Weights of a small mixture-of-experts language model, trained from scratch on English Wikipedia.
Experts: 32 experts in each of 10 layers, 160 SwiGLU neurons an expert, 2 picks a token.
Below are experts of layer 4 (counted from 0) of a mixture-of-experts language model. Rows are named router (the router's row for the expert), gate (a neuron's input weights, with its number), up (a neuron's input weights, with its number), down (a neuron's output weights, with its number) and show model dimensions 192-287. Each number is 500 + 25 x the weight over its row's rms, rounded and kept within 0 to 999. Numbers have three digits each.
After each expert's rows: a language model's description of what the expert responds to. This comes from a sample of Wikipedia text that the model never trained on.

# expert 14
router:501491526553546481527497511466491517482553470518519478507466492529465478478483518487460480542525476479477485476532474428511511505475520531488512526519511504501515491517518484461512498494495515464499498496509533527484486505492525540520476541469497497520480517471508502519495541519460458482
gate1:526465501534478498497459489462501514483506506491495501526496467511527509508524488507499469491514517494500484503483461501506514494506485477488502516525507507473507523508543475482481488472509513490483492496579463495519473532491518526468496498502523516527486508474529473505582533531493470486
up1:516470478530514477466457508480520527493507515516534482478522502509484525478495540491476513472497517560508501491498504482483474515469502489464511515526509512514531509533526480522433489488559526515550516503502502509505456523511484483455487551519539487501503495493509470505493547501497484518
down1:452500490456510466483479525484492482521498489501487429499490545530461499469493514505473457513509484461514498509517479537456528497542535513526464560462487522474473472483543486479457532496444494492489481449530495490497486488513473450460516486553463460532496511494451492503461487439489541457
It responds to: Table pipes and cell words in results, election and award tables, like Result, Group D, Excellence Award, plus list dashes and some sentence starts.

# expert 21
router:501495565501501498481478491461495512537468499504557487500499466498471477507491501520489493475515499467480495532501486474528549516507497488559495516488486529532534484497510553495524547480491536482495535512480492501436480508509494488529499474493466442554467516499498490504500514516527455490
gate0:514486536496474560479496528488503528487523472509486467547506493521545528503501465496475502473505439440517505511507459537508491509550497476512495495511518519554521503489492475505517494496535495508507476499566480505467483470508511471463483542465464508524476514493512516469484499478510540495
up0:486486521511495545503472525533481492528496444517466495485463531504507547489447491521479475459541504512518499542471527512478490519449537463541525494516485514498489501437503517515502489535479503512481522516505498496577482472491516485501526510473494478484517486480546521489507513460469521486
down0:493524520477501551473472551505480514524473499514515486446450512506502515520483524453506460503485496446443541529546507460534475453481540501508497503459505512531494475531459484508472487519487527535524540520507501466481534504492469472535500477519478514451483508481541474520508505520482496526
It responds to: Capitalized initial letters or first pieces of names and titles, such as A in API, Kh in Khazar, S.

# expert 16
router:542488476515513531537558498489517486478517510463465471526541504511532507493493479485475475519479511504529524511497494474518509523549501510522491506517487508480551515514493467465507527512505489504476502483504505476533500502521493472514504493526458511497529508514431552484523529493478543533
gate0:487518500501478510531526514521484498474508468502503502515495543461512522498488516541498495500513576470496498523477533498512531501519507527456528491549506529484485470476479479497517487557490496446512526535490505475534477526514497452528490487527534518468495563555510505490491500487484501484
up0:485486506503511491521496540514531543498438488490552496503501532529517555503532446486489533490507487506498489578512515531511496492507496458479482564468525494526510523484499509444481516472498549501495479484479500519454523470462473506463476485494512484543532490554466506497510533432482494570
down0:512518513475472513508470532511499517525483515467486504499503502466500499487499487469434506511502501526489537498530511475505511519498532489498506497492491521481493473500452505452499534498499527511466482527479473500480510476526479539492475509500487474510523484471541501470506497509559469504
It responds to: Main or auxiliary verbs right after a subject or auxiliary in narrative prose, such as had, became, kept, maintained, began.

# expert 27
router:449484479498504551539483515506473513545503510506477503505504495508482492498501544479512491548524490510496503488478540532517532473493505504512501486487555491534458496510543557486538478459500499465484520518523508526506483495505497451474483512490518474524541497517486526487492489503499530491
gate0:517509508521511504536482514530497487472511483546481490513497428484508540534489503493497480487500478496498514447490505511500544551491511527551492499492525528484427488525485473511554489514560521469491547515471514476552494500491523542480466539473552500522467495508539518513452481475491526471
up0:479487499498447532510493514480536473517492505536466489495555523483456497500504492546505469498518498520520553483510520468481470510497489514496466467526481462487516509481478577409451497511476529513475497516527503517481447486502496501521506494492491532496527498553473498520449495507509513466
down0:485489473499519569533565485514537511520464536479498548503508498451490521521478534516508488532476482458516526489486537496509469502497491501490534484485509474543501500501457480516515513523553521523480467543492539508401485542502505486501529508525490466496510517463488507464499492511465481482
It responds to: Space-prefixed numbers in tables, addresses, coordinates and statistics, such as 5679, 33.1, 37′, often their first digits.

# expert 15
router:467510520498494521464534478527528529557502493508477440468493480544494487515477519507498460546512499503509461490492461491462473475505493532516508517485502518490474489576491500481512447477526481497519509538459536476480493509526489489496488445517489493478454515488524494468500512482474514485
gate0:464538491542421498497471496543502477542518483479464483541501490438457463527488510521518492519499486514514502530489506549539490468448497467506486453510493489477510543473502487529506463460518460487502478487527499482518497496500486524510501524505508509519489497491510452493518515501483508491
up0:514480513484498513508497447518466455530501486488494513499484493506470515483485517486479504507473508477518530485471479503534513470470486526510496550496514479474518520534489453522484522434535483523511483502526513492514482509517506549493528533490511476524475505486497481491509482512534452465
down0:478476530532534446463483492500480505522528484508466484498512538489501533475467539471520523482486494476541448497483505468534488480475530509480492514513505461532451518493522466498498482516538504514465515510546461500505501546489472498498470504494533504490486541486524520476514529459475474494
It responds to: Sentence-ending periods, often fused with word pieces (ies., ing., ".), and clause links like that, which, but.

# expert 9
router:495482513518523490509481516474497507471551474532520475496470465513476483463474522470481471536549482489478475471518484416521511518471528519489508536515485514493503479522507503529507478507479490458494497518527518529506475523487529516492484532465484483485492523483495503512507534513470488454
gate0:547513487515520523507518486517511487488439477506487490484499476469497559462498476498542501475499468543442534519446475531486493552491491497499522468468514505504548526527478477465524474479499496503471522481507484481487520471475500474451541516523507516481508483521504456528496506489485528511
up0:531509507459475491500460494522492435480476495503473472502493510502527486568495542524443518499500452516506494458485511510489481509493495527551460486498516524498491474527473489475508506531517491493509490515533486497482484487476530465496453479504484480519464500521481506547489507471464472512
down0:439467529480482519498525511493458516517474499462516516538472565510503494503505532508497488537530495488478486494526463499520552548479508476545509521531468474508477513534516532487452523542557500506476500508538510540518497473536528474498551494520457495493489503515476497462495487505491527480
It responds to: Common words like the, his, her, and; table pipe separators; and word-plus-comma pieces such as London, or ville, ending place names.

# expert 13
router:477496525500473478514496504520474486502464496482474520519495478503519539494488557555456473450478520514506497528504484486468522543506476476488484496480476530508472494492491546448547532507512540511501475509504481475531539471486480493476476526509529532470472512507501524511502539483554502517
gate0:501468487490464502497506538474491505546475466507483496499559506483461513508504515513474472520507479509485482541514479501545471476498545482497476480505495571522502522475534521486533497484530492519467521511498530484504463485487509511468494502546538500498532472493498528503487522509530472561
up0:588496499496505474521548495515480481482495507456511513535516499498500500519469457435490535485531518466488506478490499500524501534574500522515537512522474477487482462498503483490512444522496506529507517527506514527503518502516474481487466471542511491519497496490487454487479460515473482475
down0:471506562534494524478480502490482478516514511554520556501498488472522515495509512482446499507500488507499497513520536490439534515487499509517478471487541515466486491504518438518468553492503470504483495494464513529459487478500474502494549540489504491566496559504531492507504525461462467499
It responds to: First word piece of a foreign or unusual proper name, often a surname after a first name, such as Gim, Seg, Lar, El.

# expert 12
router:511505540538518474505482519456479526446555468514485472487462475522466501483487511470482493527538489483484481445515483437498519516480519533484525521517493514513523470487514482497478504482485497473487515537509520524507478523504534541506471536469493472500493527476531495508499534507472450482
gate0:506517571458507523492491528536482494516507488584528493459501509481452526530478496520493533472480532427475502550482505458549484506495504538473485437467533499455489483554472533520552493519480491518486524518500478499515516508507496492510480507486522513482515476501466489494528485526491495484
up0:490515490524500532500497501500485492499504504507469516499526524498481472514509509503506503529522518482506527514507540515484536498471533487421456519523501527480487488538504478483509526509478519494494507486512532467514508501498455490537490484525496497519496472532497529486489514503492475465
down0:522492456468484541495492524453506509490493484487506486515537506547507445469531526464536508519510478494528531488497526487492489505520498496474511504498523517544479497430484494512514519537521497525524507488520500509487509528527487503469508503497531490487482455492501502506509502501476526491
It responds to: Nationality adjectives (Dutch, Polish, Turkish), instruments like guitar and drums, and words inside names in tables and prose.

# expert 1
router:528489530524515482512492522505515502495544524504516508526489501468478493541492442494492504497541540523475491466485547491512429466494527488445508527521475510482505494473478487483476517498526505514496480530490505488475545485536526501482506473493552550490504509497529518517544518512505518476
gate0:556473536469492480490514517480537516496469493562483517501513476519498496529525499489503460556506485512466450487453504490470490516498509527543510527510484481470492535512505559499504500488500445485539502511515507515545500499469499481467537510498449488460508491471510491494495461513515515477
up0:483551462484501485478552470507491534541493454487502518462530518509473536472498505497508514533511492507517500494486519527514474493497546513487515515524504497459504494492493518479469493499499526507513470531482509526545492514523497479477526528489514498520498498473490490489484465476514510493
down0:525499486514506481486521481505493534502523407515465546472511510495573496504476498475471490486463460492511532512484507512518520519522495520506474488492507514517430522500505476464469508535492563486503512477524503487492467498516481509557544497499497506496509525502467450491473527484542455543
It responds to: Opening parenthesis or quote mark plus the first piece of a name, acronym or title, such as (B, (N, "E.

# expert 22
router:492477489540481494535531487503480483488499487502481470532555522538508500507500491498525549485468544503500482480500488479528527505571487539470511465507481490494507511520504485508480515534485488488503458490479499510529536448424473518484504530509520524508495505534465443490468492519486520486
gate1:495506518473504474540493443483521527515486485546514487508492546528472494515525503523462512464499457513505531495450521483472469470550487498508477434516495483508512514459516523503483510528482471527506473500506467536531436520478517493498501497521518454520510513557517463521528482494495489479
up1:531490531491477456574542467519540459505463495512511513509483531495495492515501495531496514509470497490513502485506519479512507512476506478507492514508511513480530497484434519501520530534510475558511489495497510514494497530474470533521499479471496529436477529481492438513519512525522521501
down1:486532508521522519510467501523516551459507487523486469466511528512495474449522480504487535513510451502547503486519476467553486510493525540484505499490484500529512508511514519514535555539486483498492509471507505504472527549460515498562524477499498461452498538476499463497512463536480501520
It responds to: Opening piece of a longer common word, often a prefix or stem, as in un, sub, dis, cataly, techn, rem.

# expert 30
router:483529492501470486507518486501478534520475486500514531536563565503520458499508480509536556478492490537510518557498488485487521509481475505482504506506546468479447505463492481455516504541491480494492499491477508508509524482476454561483543512504498468484519506516520520467512493475519497504
gate0:495496525529493527457475517495494487516509529494501510523580503533522501529520517530487506471513448487485510470467505485526475510518489492547499468478532533509501500490512494513497551512458514484523488493499484473487501478502510509563455492511503486487479502458519499533511570514496514496
up0:476508500495523546503450448461536472485535520467454468485511540492510473527473508520528488479507495516498542498487542560548490541477521498515560518508452517527492540441518476516548541494530509508498468516509484487466474498475527521525515519447483502532520466501490489522508507449490487505
down0:495465503506484465439480528538509526526463570481520499484478466478479470555520499503487573514532482504554498506488509449483500476499482543495530544497498466494495484534486469510490530512503489488519468463511494478514546526506519522525510499495491487538483449484538488467507465551468504493
It responds to: Nouns for teams, schools, districts and playing positions in sports and local-government text, such as season, club, center, district.

# expert 20
router:485465542470473470507482514456482487422463515510476528509452484521488505511526494508445442522545490465500507495506479495497529527465496494477513511475474508523476489531499527520535450501474487485503482474489495503487500517513496471516500527486529520472476491455489511529463476522496553480
gate0:467529513520545456502500453500508491469503486509507492493508541514489538499508477535454494444542455483503497487510503503490498525462519509502473495477528493500547515511497487501493507502516497498500528489448485523496480481524515475460527543496494473495417478498516478465510476521526497552
up0:483463550492484442522500509448516502555516537510547514464569472529515476530505530487480442519498521509492547525490519509504523472500535485475516498488473523498535537476566512536572513461469506495485497498515496519475481503476502484476533546481507512530458540497548495471516492525499533478
down0:480471454511563481474541460538508480529501482531509510508533491518453500506496491481474516507472546480488515493545488510491472510498471516509475485526532551500515464519498515530493480482495454533507502476490486513484509503513479513466531496492498510481496480544500510475519461534504519464
It responds to: Month names inside day-month-year dates, like on 4 October 1916 or May 7, 1981, plus Thai script bytes and some quotes and numbers.

# expert 24
router:512496510455441489468542487502496463483542525480455476490476542519501490497483496487536547525531503478583504478509486546532478457474505479523514520501491467529534542501506491459487466481532489491496483526541481495566528527450492449484514548500520539433523499529456501525486501497491481488
gate0:522494434453473480467507546511508449531504491492508505490510498480505488509522484502502549507509474505556466494507456477504493542458508487497504563460451503491542493504509498501493576485502495507486547491507515500494490502480468458494532481501434480506472486520484508508489543497486488524
up0:490519522505504523551495489501485521523464481491492513485530493453484503472497507505517512535459455482512496544466499451437517508472529509485504499504495444475507470524499508517496528533503509502531534511557529548537481485460511473502487473493532472465471515503515496507471516468501491573
down0:476537434482538520480514491512501520448481456542513542504575473537468491496508462442465496541531475477488503475525520484513531524471514503473489491497503486499480474516450517499478498536488488473517519484513508499504535463524526453526459497477508477516485510494449524507454521520505494489
It responds to: Years, year ranges and decimal fragments in tables, careers and dates, such as 1999–2000, 2014, .5, 1–3.

# expert 23
router:551469525499476492517474504539552443475477490485517518489500457510468475492516519451523500496477492549464508511504526487508464516526503506506485532479504500476482500466472504520509486521487477526528501485496489510546500513502539519501514486509492477574501504495473494487524495510492487550
gate0:497480494505515479536516505511534470503498525526498487513524494526462501498465507466513500499498475468497528515488478511530482546518507543513486477493472482523509531507469476509479480465528487529487449503540480543520478485488475532543486505481479471498511516484494515473536537519531469548
up0:503532508494450513479514513492530535407453535535473524548500528492506469479479506525502492514485488522500529469505531509496534484545511511556512517504480497545527497463491513495506496493457482496488421516523454556507475529484439512521526484503468499549532526483485494434504531479508515495
down0:468520448484493479495503523446528528525512496471472511493549477490498509499479471424537490538501491504525513518492522524506512486490511517537505529517502499443488464481469495494479473515470482506506490481495492514522462472469444527494512491500508484506480548483525465525449474492515457452
It responds to: Pronouns and possessives in biographies and film or music articles, like his, her, their, he, 's, plus team, film and first.

# expert 2
router:522513488476499485495492493513549512505511527495489486461512511470478523499483503516520463518439488515491493481470502495517520536491491505454508523503498485501493508441514531486526460495506500507493549504510487522482479521536539490494497549491464543514495481501524532499533535499478455470
gate0:571440466488534532567494492543499512474480529470484508504489513493512472473538510523509515501490503522522513524450511519496505513487518504510508477490508477445488480522499500479514514494484509492526521529519457450448504476518494508522464479584495500465518514495485476458490472515478522479
up0:527513501485513495500500482514566486518503509524483563504493510499481467466499486526482491490540517516482484516447509553479528458462474495485486511495504521510491492484445442558476499533506489512490532495520482494477504497513505482503467527498516464430490476461531521507536459510499544487
down0:503521506470473494433511491473520498483439541467464473505531497493532566520516488510463520475493468515461520480476525489529511488508508508474454526549491493508486493514493535507532506516463509485532550467511475494502536455535501455521482541483526518476500526550526548488480438493534493508
It responds to: Commas, colons and semicolons, often fused to a word ending, in lists of places, citations and clause breaks, like Gomel, Stadium, time:.

# expert 17
router:508480519527518482529527477483516501546527503497486486475481553437525491502496445465492558514543535525548536482482560490469454508474509489485470505496549525530479482518481514463500502494495530473494483509518453504487484470486527541521482469504494498461492508526479481474473490442515475506
gate1:509496512484506478486486517542517461492503455484507520551471530498469472492491466533451535545502529497485481494496507498485521482525508480433510505508507525489491548469487498499493476505523473480490497513450480459494476528513517494485492471507505472471572510513508447531493485485479524527
up1:527461564495509537502457509501454493514518543507486477509503504534517497467500541496498476511515528460505500484578493486463504443532510502538509549487474508524521512477470465531513496484457496508535537525545475534499514478521502549481511514498508500559475490522542525522494546482531510496
down1:500546498512507511516507454502487421493449494505514514551485500494513498517515539489496537535525503486497494512500529519488550476520525485428504489524445508550498494500491500510497474494492483481533494496487497490495486505471519420443480489488465520511511500507498526509501471483485469531
It responds to: Line breaks after headings, sentences and list items, plus the == and === markers around section titles, like ===Background===, See also.

# expert 7
router:489513524476535512491477498458490521528542489511474546482492513535499506543496531458482545514521493452504544486492544461490450527502518458503500518508481523486502532473520536548463512494480495472519525484524484519492487505528432553463463510499542478506491503498502489509472479477478491495
gate1:463506491523477509508517513508459491513507505516487518528488490486532503507485495538501485504496486537498506505480471514512501476485506470517472499495503463498502514517520473490548476535516515496485528532465470474405516485510487482505495509505475475526539485470534502494504511498517508497
up1:466503523519486532473498500512491474491501461492486516484520519476493537545513504498484476528504517512529512546482461504502476489504542491547541513527510513511489561532501515510458510519497505497503473534542519512495517505506520499482463502459518445549487552508526542491563511437525537531
down1:507484477457527506510466515507512519476481445499454542518524485517475504488525459508506494522479498504500490501548494468518513495507527484481523486471471478505531471441457472442475524513516536500504475475550506517502455459521520484450469505528484481473507473489500504542497513476461491491
It responds to: Pipe separators between cells in the middle of table rows, typically after numbers or scores, plus blank cells, semicolons and °E/°W.

# expert 29
router:486452507529458489464476505445457475507457498489539555499495501465513540485496488479487528496501479537500525495509515463453519521481490473529494469518521474538507470501467493559482492483480468546454507507511468486491500496484483546525566493518490523509472492530494490469545464508506446531
gate0:505503520472480528487476485517470506539473463484495475501494532522454529527497488482484458500517491490481527481495470513522469516523481449490504452477498469486517449509447492475495500489525505478518507526508480462522540475477451554505489524495475486494503509511488494545533502557519460501
up0:506484512507492503515479539495511496491483495494467503449471501475529514486498541519519528508488489501498525489490472480505497476490497483463499531473495536545524487493470519508462511516513526493509457505474484541521494474465479476511506486511477509487486484517476525510471508488545551547
down0:496475480481519516482504498504510496495481504502508506484502546509511503486520515510525510556491510481528502521531460544492510504531517445495440464473442480465481485504517522496524487484547535486517505529510474467471484544515490501472484507556499525515493503503528532493508485527535524458
It responds to: Capital-letter acronym pieces and proper-name words for nations and organizations, like United States, World, American, the AF in DAF, CAFE.

# expert 25
router:475493466490494489439482506546507484495523477490515453542486498493475453427495513520476475512454502524492502516493497479515475476517507506554500485494503494514518549503491546493468525472507514580488530485490468509487486508506508492497514539496525479509541496498508453491520494515514519483
gate1:490507536481515494522520513527522463482517492521479519521575509512485475446487471447472518470493511506463493484474503499473489510551479524494517467468500463470508501467500496442497502462497539530478527498451456489523501464517493517506454529516520498547481580510494494436511491528522485514
up1:446505478510525478475497493543508505512492517483457485470505483517461454485484480535517522504499469492471474459496489467530500515537485472533560529458477503451491464528534509469499530507537497493456468504480504481489492527496535527481449517502521497528527517489553498508504523523519470501
down1:500492483449504543473481503533546467464497461507529529488510503458495524513489584450486502542523515464493448510507462489511509511511478501517507476451530505535492502539566476481456494486505492441514495500485521504524539466518508460481503509479515509516494519522511482561510466531501552490
It responds to: Markers at the start of a new line, such as table-row pipes, list dashes, line breaks, table divider rows and Preceded/Succeeded labels.

# expert 4
router:514482492487482503503499524475475508544470502506544494485542527476509527494530520499462466512508503456483559559513484512501494506488495514499497491490516483548492506477521467486482530526533522524486493517543510496470495494486457498491496495487502498548491479490501546502483508511534528459
gate0:547455514478518517496518490515487499532471492507532497457490445479475543498487513454483531528510503503507501500429504481507525479536482510481491520494508507521499511495486477543515525479532534487545536520503501477502494500468530480524546433456506494489509503509507532477487510476544503533
up0:536441491515479496500528459495501460500475509503541486467464496472517527437497480479537529519507502497508480529509490474524543542528490435490519501467504486506473498468514491468476496487482533515533511523506536479491508483474511443493523436472499481504511478535489452434494516470550528491
down0:497473465479505489458498524496481518485514466535527508448507524507459504406495501450491491526520527482464509511516524523463476538519492523531509522480529451525501487502460511474460559488557499521501483539494513475451499550462492496510543494482497470523480506460558502489527491528502478520
It responds to: Quantity and determiner words like each, many, some, two, other, such, mostly after the, a, in or of.

# expert 3
router:487496496451517537465506499496494511486439482477515517519476481471494517476489517545476498481489506506524499534507509499467478549479452462507500503471457510469558494499502486513460509469480475498513496448487506480458493524466485528493514472507471526494466474487476462502489534497501527496
gate1:496487511538456509506557490542506477514518491481492524444539513492529537505520485545522461497515513492522487517508490530465516494522500511523484478480507509477501510527503502514482494485580537527505489509470506464535479525478478483504525505483506512487509497476529472507520519532560475490
up1:515480472464481420508502522478494509479474521516549505525477536457519512468489493549507514521473488529495532514467506561500514500555526509451544462500517500542535519519544489515491548515481444462490531502488448524479537440509534474530517511466517505515490502492504494539502487447501484525
down1:495515528484494549494486496488497482512454499504507500514442520511462506537506528474512473488476502509462507478531504509482502479440504477546487490552481542520532536515476443460509515512489481515478483456504539534465486493477475454518496528547480512480477439502496470506471499517537465482
It responds to: Mid-word pieces of transliterated non-English names, especially Thai, South Asian and Turkish, such as ai, ah, j, ă, ş.

# expert 31
router:474540502496508511491511469465490486478559489486480478426494497488495512525560456456508515505461486482525495504510502523519501466502497504489500485520472475457506506494486502543470541425528472478541526462456550493527513490491530541530534537511517527546494476498499519504500458524496521492
gate0:521462492472517499504520440519476511477516510511529481520527506485479524512459479494500488470434486488519485511527485492448478507533542522503497465507515515494467458488497545515483510501497529467485520517470548505538537445501487522466500503439501526506477496488529501520512491500484519532
up0:487436527518520463476470528537488475525544503543519544520553480508512541490478473539495530439467517498519483479518459545483490527497507507503517533484449502534470482495504513537520545475503542498511519508504502558516455502487487500485523524502466489469501515520526515519535501485530491494
down0:484479463528463442482449467526552509488479497486468502497496509488499497452458482552436505498517533488470465492480456502526511492470472531499491492568551515482483485479483543502458497473488525511495448493508476545546481493484503514486501510513470536495488503499510454501526468469485529498
It responds to: Ending pieces that finish a word, such as ed, ing, ated, able, ical, as in overbearing, undisturbed, gabled.

# expert 26
router:493503493510520484466474503515468503489486488497533530533523498499530535482486522534517479509476487541489535527502472533467508469483505477490497490470546500505493483519515519486519505470492485499492452533497533494485499467486517536490486472509495509495514476511527514537518504479509478492
gate0:515512517499464480488509495547503505514535500482514502507528468535533481477495492532509481529454478517537503496497465496506538506501537505514555518525467500493497518537495476483462476496497513499480508494502495490513501490470462524527530502528526514492498510489481537510516470442534510455
up0:516531504493486513475503476505505510473536524535507462482491516500480513540505488478493508488474509468536489488500488546493469471474502541474487508518514455497546484483499468448495485521526482530542456518504502520525507504520488483510513535505547478520515480488530507478544521520497545491
down0:522536454533469494484484495509519523485519508543491483507488453525511475512491466475566491514464499476515524480475494493519496475493526493509520513502519487490473528503498531485502479519548515505471484467520536500515544466507488523504488475465479450540496493500501510504530458473544537463
It responds to: Given names and honorific or office titles starting a person's name, like John, William, Archibald, Sir, President, Vice, often after by or of.

# expert 18
router:558524512471535531522492496497509506503493512516516491520463499552469450528501466521503507427510499498500484516487496527494535530491504489468475513535463493493485524541510461554517540550491512492459493477525462485472462498528506478473479478499487451490514480505533533487486455510505443531
gate0:470464521494520531463498439485468520497496505478497496510502477475519542499533446492502483464515529524520527547508516509507512492487512464507520486516472501442524491548476484451484511472549479495488522502531502503484502492516526546442535524494482499506494526530516502478524553488537540523
up0:502439492530469509490535490485513479502503549467514463521501501541522530473550496540512445501529509487517498499449520519549499524493531518455525523528498505465543477476463495495498515509541458534485482463474482482473493467500509480483461480566494485493496468478496510511493519487489463513
down0:484461463542540476499484520501512522519488487515479494490513479488475524511532475492472466511477501525518492460501494553492541486504504527573459509493501511525525515531508483505487508564482506523494498504500495472492524520498512500481501494504467511499496505471498490460516512507507520464
It responds to: Forms of be and has right after a sentence subject, especially "X is a species of" openings.

# expert 28
router:497496487500472538535498515488536457512508542537495570494470471492580493488493495502498531489477504472481518538489499510520495478520497498557517500499447517487526503492511502499468462503545532478527521529496491468500544511500474491512460477496501508514524474504513456481477487499533492538
gate0:507478480492476498471523503524548483476536491486576533475476475487479510507524486469499511524511504513516522491511478528501524510508512493478509491522457496507521488488478536484477491484467515472516502495488501463481519531480540477493473509518454530510508507442494498497491465500508489489
up0:480517457515460470469486501533479498456461510533491491536498516500494510486509530561476486529456538510484468459483530501555504540488526461492459491427514535482447495510495501519527508502499511508540453506499458500498506487476503496486511474505519507493505526516512490527523577514483503516
down0:498537501518503454509552461477496495503541489500513485515523529539466469525532444504511501500515466482431523499510518501472430534497490486561517513490508525515430491491502484511481501504511515480458515491436496493544531492478493507483509524486506508502490519480504504499516506505483538505
It responds to: Prepositions and temporal connectives starting a phrase, such as in, at, from, after, during, until, often in biographical narrative.

# expert 11
router:554522526535513513470481490479529531499518505476546565496505472490551514542489504481485487486546497509510487532512492519509542510560505510503488390502489520486454500483525515522514489512456471474516515514503526508420493520491532487477496500493494488496510525500507469534489482499507460510
gate0:455493520506545522527496449512497506505483477514532552513471449465511490485529490564524528496541531518488473499476496564455493505500520458500456511503523490488486486491500490447520544528474478467506536484546490497528480440518495468487473550508477504498506501487489479508528526512494496511
up0:456493526518509500535521525541505521529540456501521513510578485464474489495522515509451520476514538464541497524521463524514504499508467478543484518516513493519493498533520537499506505452526486457503531458503474512494455491484515473461541516495502543475491507504509479513526468494466500500
down0:516509502496492513500488488486515494470569490490482491514543489492522526490465538498462498539510520490520472517473481541544532499503504530530477515507548522429551445429502499513459522482508478507538520457507524471520518476466511531529497505505467463489504541502556503566508509526492496485
It responds to: The words the, The and of, mostly right after a preposition such as of, in, to or at, like history of the, variety of.

# expert 19
router:498518455499516479485560486518536513478502477483481481499521489504536513509502484477533531518473504513515478500483503550477487452509479505495477434523504495516513520493531483530450582502511470512511510532472480469504498463483515481549540505523482537491535507512494519506528496513489533479
gate1:508495459523490539554531487500516501532468539501550529526520561487511487503546514510526505543522475478504515520493478532500527505485506517519517498487462478508478495515476503510478430517485472535462520473495498494520494509454472492493533531484481444514484488484499481494473546520513488528
up1:486482495516496527531468488505519479526493542497476488503536538510533509539479508482507500523494511500486497494557496478466503517557505504507492494474440485469493477551527467466470514503490494473503511519504493510507472490521509471524513525502503455530475536505508494460502519529499509561
down1:476490523448511516485527502486507488546496463486496510502488504506548510495504459468570473525514496504516492460508497539469478521496496528486535500487476514490492528510487544493517507477487437528453516476495491455466523498481491487503513451507511483489477497482459495513463521475562496503
It responds to: Abstract nouns for activities and institutions after an article or possessive, such as service, research, development, contribution, military.

# expert 8
router:487554541499477512517499483533463480497522559510508525471489524508498540541536490504493486464515505530505519443511500519482508465505458458506485511464557518464479502557486468522514509501501523518545500483470515514534503487502501506514531459518519498477482431492493504512510511458520473522
gate1:511506505474487529538494509467512501522519446507495522466475472496522507552487502444505463521504539546488507527511549556499519512489475511482458506534511511512495472480554504513539503490510521499507477481491474467463489503552525475459481511493500493508492439524521517492471513521496469517
up1:566526487523501506463507526540503504521425482488493504481471478512499555437514479514513570476496511496510524499502477487532488442521487549483477499502491514524487514522472524462460453495497490496473485532482497468486496512509509538520515454461542523488519529462502486481512531539528480502
down1:436509491508470480524482501516577517517522450492502504537514488463530505529452525498526516478452477501464522512481539528480522526514496512525508491536476467503513516503509538504508485498526507505495498514523516505505459531479499497437512498488474489497513499545463478463483517522559491492
It responds to: Inner or final pieces of foreign or uncommon surnames, place names and taxon names, like Bel-ack, Lind-ber-gh, Agu-ilar, Rhyt-iph-ora.

# expert 6
router:437511511507527515463493499528518515515504475525501476467512549493498551547496469461529489478526475485468481484511501452522471532503484540531502501481570485508548486517528477513506487541479513516534505492471488518524499498540524551550534457493507473535489514490544465529482484527522531520
gate1:470500476515516489475527504511522505487519512479452477526509486486479485485504524526482487547506480520486546492504470523480525543446477498499508540539506482508490478495497541525504550512516470494510433523472480498482520491522526507468500486484495525526544515505505487483485492499545500508
up1:489467475507536505536527483468485507511496463511506516535497508529442491515466484497509475440471485555525494490483501517494472489528488556521499520469529543523473520503526449525525464472535470472513492499496489514496516517491519483520489541518517512497520487501524490411484527511527482464
down1:449490518491496558503507485501482506502490523502482487517528503508475479461480527484524507444490451547542465464497509489532481526488464502479546551500527487529461460512519465513517448514499507500514482494525491486498542505502498491481512456501471476514487465526507498515517487521469475496
It responds to: The preposition on (on the record, On 10 January) plus single-letter word starts like b, p, c, m.

# expert 0
router:493511464438491495463527493547450520454514493486527559504508478488491506492513517505544524483464491462496476479512534523481529512529467514456497487505519499492455475479504454476556476473505499455481485525509486481441537504529476489490529516509490478529522480491517514503523479491508506494
gate0:480492500549526530496556491518506537533514493459508463449511481518522459528558490565510495505500499497530504492469453502470524504473499512503483508548475456547438549514525464477481486539538494468496547529502450503494531538502480471434493470537493503529500495510538484496526508524485497514
up0:501483513474462503483464461526508490535519497511472484500520503524502512514548512486535435508510467507448503534543507485540496462496521494499464511514542511491506487521540521519470468508568532466511492514535496496503460501547547509508525493517473450502499511502516514530482498477489486536
down0:493467469524466476504519469542506458556488476457495514497511476473520466484492516512510482495523461480478510514486511460483464472511487500525460495529505539488522478497511480479492518464508535510523556503491478537501490557499491466529499483553518487511484507524494517440493510481507508507
It responds to: Final words or suffixes of proper names of organizations, awards and taxa, such as University, Award, Championships, -idae, -ies.

# expert 10
router:504475457551527509476506489509507504527451541517486482506566522494469449483508512525470522501498505487509450432476486524517456516512509480474514507519505484512523512462431543510486504511460553510484502452533501522530474512526493520491483478497499494489492524497513465511470455495484498521
gate0:530520473479515572521528533462485490491468475484478494525484537520474511525488526479536525499485505496515471503515501488495518540485442510470487529470487510520501454443469464524502539477497538505494483457505436482545496503452475544502511475500520509491482516527495446486524458490523507521
up0:522455484480530494496496528452505467545481483494477482489541510528476482500528497544488494514528509537486479492494536523527539494462478486490494500481487530485453484499491445523500466511470452489491546470517467475510515469488509467503485485507494505528501494509507455540495517530489467513
down0:509515520514492511530454512517489478533494482539541500475490510498487521498488518494479500572486517504457515533512518498499490524486499460469518473464517507521537479509506499514467519479518523483493474519496496480495512514485457518484530526532499495509506475508506523538502469479484493500
It responds to: Connectives joining words or phrases, mostly and, also to, for, or, with, as and dashes, as in poignant and humorous.